Weights of a small mixture-of-experts language model, trained from scratch on English Wikipedia.
Size: width 160, vocabulary 14835, 23.4M parameters.
Experts: 48 experts in each of 12 layers, 64 GELU neurons an expert, 4 picks a token, a sigmoid router, 12 empty slots to pick.
Training: a variant of Muon for the experts, 426M tokens.
Below are experts of layer 2 (counted from 0) of a mixture-of-experts language model. Rows are named router (the router's row for the expert) and show model dimensions 40-79. Each number is 500 + 40 x the weight over its row's rms, rounded and kept within 0 to 999. Numbers have three digits each.
After each expert's rows: a language model's description of what the expert responds to. This comes from a sample of Wikipedia text that the model never trained on.

# expert 40
router:490460528467493508454621507528459455463499448444543525421458532522499418415446512546492479559487534527487435544514529433
Description: Common head nouns

# expert 38
router:489471458455463450522570488490491461454505524457451513433477492461520422497465511483413489493518464562446459569478525490
Description: War and compound-stem nouns

# expert 19
router:459554464495488479483554443550494474454538504490518510491508596488507449427499574487463405528508539466505468520531561471
Description: Competition and event nouns

# expert 2
router:507500580483498513464523478538447451428496534505521516485375544489485477377451514485471535493511535477438499540441505486
Description: Participles and descriptive nouns

# expert 20
router:489544496533499446508518537455470445475538553377504545479472502459436524514480568503499474471459586429482499541444570483
Description: Vowel pieces in foreign names

# expert 23
router:510469534503446484540529539508437485503584527464481548472478474475481478463470498502513435451498502498407478561475553442
Description: Years and place names

# expert 42
router:474528513496518539514540520470439475511557517481516523419524565507456464490450529451472527468487490455509486466495508491
Description: Action verbs in biographies

# expert 39
router:491517543431533453501540504496446493439554480526456527509460516439421434469455509453429541517452559502522479570494526492
Description: Mid-word stems and scripts

# expert 22
router:499509499406495487482591512499487495436540518474450536529419507531477453445504519507450519497516531516469428531448549481
Description: Word-initial consonant chunks

# expert 37
router:463546526411461440435534469498431524510557479456470554517448546540499471535491501442470392441539486498475441573453512443
Description: Given names